config.toml
d_expert = 48
d_shared_expert = 64
activation = "geglu"
lr_router = 0.000836
norm = "layernorm"
lr = 0.00681
batch_tokens = [131072, 262144]
seq_len = 256
Below are experts of layer 9 (counted from 0) of a mixture-of-experts language model. Rows are named router (the router's row for the expert), gate (a neuron's input weights, with its number), up (a neuron's input weights, with its number), down (a neuron's output weights, with its number) and show model dimensions 0-191. Each number is 128 + 32 x the weight over its row's rms, rounded and kept within 0 to 255. Numbers have three digits each.
Before each expert's rows: "comes after" lists some tokens at least twice as common just before its tokens as in all text. This comes from a sample of Wikipedia text that the model never trained on. Tokens count by the router's weight.

# expert 0
comes after: "\n", " ", "2", "1", "0", "3"
router:187143138119180127158112093130147071116104106101160138140093132148084118143140110166093171136126165107130131182064087156098105132101131173140159149063131132165137201122122192159108125100145102157123081139140155122106093137143115113184079127119083093156132082138119059121071088086135130116133113106169157138172158176161140115109115169137112095119117176198099140142144154126167169122162101144123099120152131102066033094100127105201104186120091187118082160163146157121159144126187092107122085083147137163143158197071149120138134172085126123163085155142112144107081098112171177179
gate4:116105144077140147159121116097145116171148178142123075199142108133125068166123143095113159128158189105095154077104148130051134155119143076128062118111133189179153181149121117111134161128157065144095130150164089080146148122085140131132127112070125162183089138083097173136131102089134146145143163128154139109071176136142134079118142145171120082135116120121155101103149134143104105114117076096125147115137105196152068120201099161114153153124097178147164154142084143125099132060143169148144121092195073123183151159108122174142128141118126223095051077110168104155117104131133079111
up4:103163105109118122121137084154083139155053116115151167119157095093143135118162182142105108122085131052134166153103102157101138170135122108098104108142185175118073134088147169067129119112158155182168148141079118117144110121111107121172118102125066144126098116112100145076159142128082105166125156140116119107163103205122177166125166111165120127127128169117181122149177045139093133062162113114076131142154131131134142136139103144172139130116187120143073145111125124101141207143120191087076144090121088141115117145129239149165132185167098129150080116115057125116129078171123074083
down4:096144143129159058113088142131177057109115130137125149142128103079101096147122154144085110149156131139095163171159136131174158090120128105082097120089133197134153082182112081112130190147175080119130134141156122087096141094148082069192134114185152136160115140190140130081086058168147193151129116131173147122089109148070162103176070097099069083210087082117117098189114157122135099147093170173138138139099130125188115088128114159122127136130107152110090156123123098108149101127116133180043111097088152154167099108116141099115125177134137142137164134148121112125116153074147196142
gate5:077142119140160151120145095174146142106170163172113124194121169180133099074084167154152094137128100124122114160079162106123119169137184122088188130140134182172120121144156148115120105101099150079164159089075108106116111168141126140118106097118181091141129085172180107078141135087104126159161177051117140174167156128120119176153133153139151132047158141176159098125188108153136160128126086121089122123064108169148155156166178176150136096085132137117165136124122159102089173130163090101152185109111119092128092105084071053135082104125139124140112114088052147124086132151154057085
up5:110118135146076125116133133192121146117140125166121100082143147128095175183151081086100131123137132073175098133186098116094153118105153091184134079144101106141118162092120142158129121204124049078134167172168138132084082139138148134119153092123112169136134094114108143196114128118076173086104116131069105134102132133173109085098127105154099176170121117120105141136054138141103136202113104140160090116145100117113127145086097099135125100146135107191128175108071188182174073123076165183100101173162142165152107097165120166146101194105085110124146172114143146121123123092098151227
down5:117132062080189106156090142135113162140151139136147066134079084133162100062111106123132090137060118125118132139131162112116029104161149133102107144202148174124155127082165179086144112144138136094151125165089126086079155155142118154115128136095170132080129098172111086122165117109100107203149202115142136138146130104094116204192142121139125164087111142133130130075133159167091157122146141103153139100086123128151138122143117092094106151133149206079141181169192100070064139158118131137119195106128147089166120135123123109145144110209137095135122091121157091192108135100161137078
gate6:054119136138141203066109130128102130221111097103117139112173129101158092126132111153149111115114202113118104113118132160111166099097088132138109120149126149097140142072208154150139132155105096096132141110160136121118133176115083132115178111151104116155102165147120134142141155122154132098098142182098139109135083080141110074076136126164107097114190146146164063141114137165097124119106114180127169184141125177089098119179114161143110135138100151144139109164189149036081117133066112088127195206098130106158179137175099129109104175091116115106179147147104048180091150097127173105
up6:112166105168119129153095144076126144100096119120070130094088148067067147161168145141102121153181113136134144137105125135116141099123152093080090173145134155052168108144090092103075090155143145135177176142149165115151088095117147107110185113151102140110137125132146120073078086167139086112122146085198117167120189140124177119114172134105090126146094121086153129099174087139080126119128067178122122105164199151156106095100163105163096135110157098147099137076154173194155111163148169086098105120164132110066155102199163151139152105179183064157155151141161186117185121102132138119
down6:136093146197092115096129126178096173093135116213102113132107097147115078088138103150142109156141128136090163099195129212122148094125132104172112098119123092199105149077148130120143161128123145185137067143163160110154090152149104019173078150076106092159125124131161087072068151132130121139121148088144136127149089094151151137150038161129142115169083151111098099130107159124086135085126160126118125176158122120102108161149095108070130162092116153125102163126164134174133132174127182103131116145133113103103083183099091072150124201128158128132128109119114185153116177097158172096

# expert 15
comes after: "0", "1", "8", "2", "5", "7"
router:147123157139098133104127135078129126104158203102137146092145135079133180154175112097086133133124106065116117177108101119200179074125147136147160177100126114123084086134085147188146094142121113145101079109156074095085091157171190080133153117159132110093109113127143146162119100145167026087138159148121103156157093139118139108153183116146097103127142148127133040119138173085143117142090111164124127094171109116128165087133178145077127115182056112107146125121151145156122202120131174146130123113141124094205082095097146075145145099121103078168094145126220105126098099141159136106
gate6:155189058160087118167118108113087096081136145154062105159128136072129121136151082136115131174091090124134132154122113123098143077103091105064110114137131129152179181146153101152066130118119160108125138130092179093062115113136138126130081059161111129163124114182113193086174173134148095155097125104137098137103171107161110063115096137170181092069138106162147076107121101139105084090077108118152092153132097118169085147144138168176170097117099157144147187115157132126098131071107149214057132100121129111108172113129119108175114161105105135100120205155136145151125188135156099171
up6:135060199086163124086101138132190161141109112036185159089100148133137155126146139149150102089161171152115124092098103130137112145151097165161163149116125122094112084120127150113165165166173121153204134091146090125166135136126145159103156141106121139121126079096084108175089103076162158066151166122155162100161089173107169179117137142067130161148070089143124159155131144130213165180192136102117171122102129127088157148138109088098080121127136091139126056129113136139144113195167125038185128118080067153155123141127144139107182099124145082116137092095098121135113101117144135156
down6:164115168165079136103110146116156104180171143076157132161115108161083107096197126080142122091113094108158075116094168069142107120181128140158128179196156104083140170102101205156130144100119075110104055104123161150097142062110164095180121150143113215115108170078184111184112146132123181088107125182095115077146119140111168124117126099124059172092126183125143173200135159145162107124118121105136179112153081138095171165113148107104136121121099118152086125077105090116103126129155149178159144163077120160094164094090134118092126108140135092117117120122144160148114083088101109123
gate7:088143103130141105133126158083128197141157117110102132152175131094091135108163089090083228110173144169104124099190109105091118118076161123043190058136166076100122172109152073192163156071122123053098147141137062159087114165147127161154148143136147103115099146101141088155168127091135092116133109144107161113104189109104072163122158175134083059143125099138105115139116133078210168066132167161102140122124096145148170136132159121091137172168169152122115165149167123143084101090133132117147089116154140107130125118141106079104133121110125112146156095175132130117193145102128165116
up7:158117194119165188155100124178126079126123178105108106147102151121100115157129090103154105178111083083140164076054100121156126126127079122181118151063155106138164112091153173110117154147154162190140086085111160150131084128131111086078069119066127154185130153136110123137122128157141151127149143161172129139152109099172160061129086106131208099115098123199142105155100148098090138078134123098148129169092112140129087153162068100090112064099067130164209101105113178144123115191181133137122166105131152086124111134125128161137127153085143110146074143105150090197149118149111105158
down7:080124129150132200151132104156065114129117128169160075065153123164137196156113180120085121122149127056169148135094144182158166170124156104144116088184130092148117099157135102141096141102140145120140107136165184133148123119050106111174088144147165133129162141153116141035110086133126098175144144079174128127105131119150164117140139128149163106183129180135108109081166145089145107159102134104123058122114076167097137157125139103150145124097148127107107130186112133131079183135094137172115178129148140099154065115151061161112130101161070134113072150085097145020122172084148108103
gate8:138101048154170145149120132115104166198136105176142090070136097125141143166031094128125178136133125171082158129175154112120159203132144128130102080091109165143147102163159100134135145147131031093127115164164116163128189099105107137133145096093127173124130155140184113124189127191147131117023114191122111114146128121154131159148114147086100166081183204152126112070153162122119112077166132135119147105143162136116105099112118105160112140156120099101104137104116124111049140131124114087142186145136120094117140125140185161098081118094160101153135131176188127073125140160124107085
up8:139156161102108120182140126112112154187160166120092075131105116127155138199115110065123166125150172109160129111099114096120148168119177142110108178143113176101049071156107144169127107127193116100130104177112134136120166124107113146141056075090073125151153106122163133142145119094165091145139183077082128162111116173098168146174136134086076122134157097124143151113050102098169137073097146178148089085163172129079132080169153145146115152072125139113088117109143121108103156081138061133134162140159124190149131113119160169111067144096147136104149211139161096058158142136091086128
down8:141106081130123114170129103111126156121141094110098096111107112165099128096136151087131103128100168147140075128121156158122120145092152115101168070108150106161128159088135159142160114074125143166180131196123120079109150203160129113200128121105163116113085202062118189110118059164081133109122121107132074125094108108116149170145101081184123113135102132113122107124094064137145147201188137136115131163123044109158208084173190091158133133164083192105130135123136118117154190143172179158154054144122146058133159106178142140136136159107100100103079113123120119148132162100143152148

# expert 20
comes after: " ", "1", "2", "9", "0", " ("
router:207114116135076168181147114119089153187069214179081143125138113099128172143131168123116113148165125092135130089075129138159148084129141126091159202113125117167106121094156097187111101113128187125130154082108163093104150167160161115157146087142127102087204075084100142109042152127054121163150149164153167184125141182108088113098197113120160122115130166083112122168114157055110170133114101126160075142116089095116155186091154067155108127098127110151120107145180136137144141097126125151085136116128158144117157099100162102136127103131116106158161109148092182112114136146173166148
gate8:112121147098131109126113107185187145165113123082134111135126121172144139127192131090148202149134088176111092155129133162132059092147076173062131159153072172114118141114146113181125134098155101106081148100147164079136086130126114119140135136101063179087191131093143159154109188114110098101132096159144124110051149103110120119122212106058094095147127137092073175147150122128106095152123159147149067109129081161124105112134138172163140148064111151149132110149133136114122200124116158094167187184125122152093141165182144159130125118082119211143162138136111092171086168106086093110
up8:110163112132222075119149168109071130136095152139164149089127133080080104144124139121167129121110122112116128166125119128098146162130142188167141162080129088152106119143153146147126109143128174085169122095131152088087151117125208173120113167116155115107151068104109077128075123135094120109086123111074144117081130177144145117120137139148143150117121168194041176117166108145158122086149063102108133199178152144044207181123144146136096106134064168135084135133139198154212112139133097171114158105166130092143147140156150086132103126135097124133074125179107121124156105070139127092
down8:125127097102138148115046130122060107093141164138161148150072122158062113121151145124130122118151168128129124091171151111199105125108146124080131108126124118139135123168118095088206132103126100189160104193177117135114071107105093056168114181178173118144149148146124157139086095138136113105095123150154035103120165121152138122156097177111132163124129114145109113147186120161109150065105180126144156126110147143179165091083141153156152148194118036117123145132144137108108137134152086140152057152157126053139140105185120093121171131063157099084099162070143190121111132108165115102
gate9:156115123073092111083100177130117137120163152123154071137126193181124081080181099150116118098126123097115156149121139063146161151091123081119123142098175195109096115122110119178083158102124161179144116104095102137162089174149195048098153123090172124080102094144136075103137122089122116150193146067123121161174166122075135124162136122094182171127143111171185038149098098132147092172107109165120106071139117131083104163123156147120130158146135133182160169081182137131120109120081114079106143121148138138189144185133084140098166119176136159141149133084130097112110196128133110146
up9:093177142186116185157153114116154120105144130121109190089121063091096144157099070093064147123145066175098127170137117146128175161137120145086169136130119114153145120210118162110133063168144101133081121160167190127140172129157109124140113167153146132184160139140107142137130155149100138094065149119127124056086130147215130072094099146185100122155106136132119136140119170142106118143127173110107123160162127052100155077186091125097106116105119070063122103149171134128121139129202151120157119085136136091069071140130177077162125119102124075090127119163146141115119082081087121136
down9:129123145107078117115142067180127161085152117152131161128107168190127096141163139132111135143145168128142131166147103099139121177095173129175107047123129124190095135120118202085158088179097116130051156113146130187143135090113090114115130183122142126094157061146108102142087128096150113117137125126122160090142110116138131140117110131206188145118148104203112107100130119185095122167184195142105059134173117144131132163107209131187110154171096098093099091095122152102165145131182086058111150160144161090064096131066135128080137156121122120131124155124104070106147150096135134177
gate10:148120135103136156160172152158110102190166161108105161093093150183145140113121063140139090141134173128086128124106106106183083153107109148054166185107068181098087146102080096153143110104127095173135102186103134122162095141063121108145154134086116147145159178145164138048158168140132128188137178147152124115153141096105117137146131125117115151170141193084135104146175103132096133143125162123137139124141082083136114115158132143080108187149147082174092124154113076074096198100109131103098185143086100139050117110189120088129201122114076110163131115107117185147109184087142104153
up10:133133167104203109180129139113136137173121107139130135098124083131136071132110169018204091137165112083150099100184101094163156179147096117111112156111086120071123122091129102131142070172145113125133100123117170095171141092097139087143112127157151147073160156117096154092141160143169116133123175144112116153113130143148117107123159066159131110111178173078135116123178124084132140154141107160115158092144099161151175134123127160131112136148139160177091149084100104159153144086166130168114194115090096148150068122183159065090169177133118084159141162111101128197110229079129092157
down10:107137089141124142167176136132175099083075078124096117195076136121113096109114104124185129114154108156022098156166081170159125119113154136116151058141177145110127101152169100129135143166096071133101169189109112101119142082143098142083134105105136082098125084138114102129132083142135181151103094079219095115111114098161125153173158198155125226147137089148142166127080160130130086150107131201106118112135128036118096128112139155114138111113121125085166140151136114136125145158185099168136107142117106145123128158133116159146107124167111203096088118118085070152121172110162160126